Below are experts of layer 5 (counted from 0) of a mixture-of-experts language model. Rows are named up (a neuron's input weights, with its number), down (a neuron's output weights, with its number) and show model dimensions 0-255. Each number is 500 + 25 x the weight over its row's rms, rounded and kept within 0 to 999. Numbers have three digits each.
Before each expert's rows: "comes before" lists some tokens at least twice as common just after its tokens as in all text; "gets" lists some tokens that make up at least twice as much of what it gets as of all text. This comes from a sample of Wikipedia text that the model never trained on. Tokens count by the router's weight.

# expert 12
comes before: " the", " a", " and", " an", " it", " which"
gets: " and", ",", " as", " with", " for", " or"
up0:486480480483435509522495484503431549524466482497519486485482465496504477524470538506517538501520491517494508553512526527514502457574459521506502487494528484452515500557498534487504507548500528509503519472470501469517526478478510480505481508505486561526501451481507501508508492519494476548476491538482513475547501467528521523470514515472492491498484531477524489484558517490571458476514531464503517522491510507510538513484509473505530485477511523509491487494513512510460499481478515486510509475480529513499468485459493491502501475497510500483485529453458464490493538510493515512544527535536485491451507515463524509523506448535456535495477565545503509506529501463518504493496478511520513523522509483527463500527497530480492509518484520498495483521469453485520485513532467
down0:478494479511542498473546452470481464499525523478472536448511517473516489495500475507457483531501494478519504481519504487505492502506493466517442502475501492509463483473535521502503527473515516482510488499516518529476455514523473472495515484563469476516510508535512492484523505505513517437502522466514548523456541517445473531499514497571507528504524472505463523489472495536486492535511454479481482481503483480499469499495511492483474489492486483563484521509483495520496516510506485508526495489472491448484492458504496481505469492485509520516483501557507483514520479548499492498487516450507479518472491490539504527490499497474558499536458509471490488470471518485479521458531522506588473460478476526454532497503528496502491526503541516529513549531491509542473511475496511

# expert 29
comes before: " ", "\n", " 0", " 1", " —", " 4"
gets: " |", "|", "=", "===", " between", "\\"
up0:514470531481559545493505508475494518478513511495505500547482493524500507460499491452508461460500513501486515531486514455521520528527522477500502483548458489507450469505527566499496454456506491477520507459515491489507522510491471555502489484509503508482504484472535465483508493500442514513463504488521488470483524492513473555502498538497456532460509479501484505442522485480497501471482477487496560469503569522508534523525518523504468495530458557524490484555520496539479509488524531498477514488503492518521519542477540498496516511474508504524483483510519471494518509496485561493491478467489488512481511549455505503479519511498501548496527529492501485477475511507492491503504479459525468458491543501503483494553501480538499483503511522482499562482534500488467530508528518
down0:503506507488479503508515508463473472476483501523513522505484500512500463496546512503512501533498518485513462491541482487525525480510559501512500550474478514457527485492497505490472509538471509513466525520480521471515483468544490494546512538509506474473493508520518498551498475484520500525503510493492473467496488521522509503485521511491519518509464464528477498505484506499492521498486513534515543534463460493495475491529440491513463498519544560545495484487463503456469512524483522524488495479503533447448494489513519486469470493514491503484468457528490477482524520459479480520524491462498543475443448459499522496454489514486527490512454450502519486490562535502503481480501510480490515466510569478509480543490474514517507485455493579465509498541491490522504530482523480

# expert 9
comes before: " the", " a", " his", " He", " her", " an"
gets: " of", " on", " by", " in", " for", " from"
up0:488545488517494498502519491501483497528485488452460472531494483445481495537475543500506498488465447502500519515460477513505503453517526544516488468468491507505457506502482503483502516506527483519536456524475501498502510454541538476446522487507526505477508491499496537495474450506531545484508476515535512495468476461440478483468540496489499451475501549476482489496490467503487515456485472505489463487513533483461488548489503468477490521458488484510517507491523512520482513496498508528557520496483485459497484460552452482501563507489495519543514539494463505510503543557533525522496499521448467529513430514517517516518506487503523511495489487529506497499497473475530501495529510510508510508501496504532508514487448499497496462554494495545488530517505499496472486512500457
down0:494478496481522501500493474473484490499516521491487509491538459504531503523501504486497452495457510473469496521482466494475480502512495522474530469510542477458559523509465487503515456499485503481465511462492524518518481483529499472491499509463498509531506488490483475497471496522489475486485482520481498494530489495518511474531526525534496533507468459521502477512517525499499508501531495480527525526528510522490488541493472527502479505456466494427465494478480521477469573459487454462488532491475511493487508562532505508533523479499530484449495477546453450491561487492480492526501490538511522462480483468447490499507535482512505491476514496534468472531493500539507491488517500463493506492531576439485448525470488501505462507480512554487495551491515503500500467500518484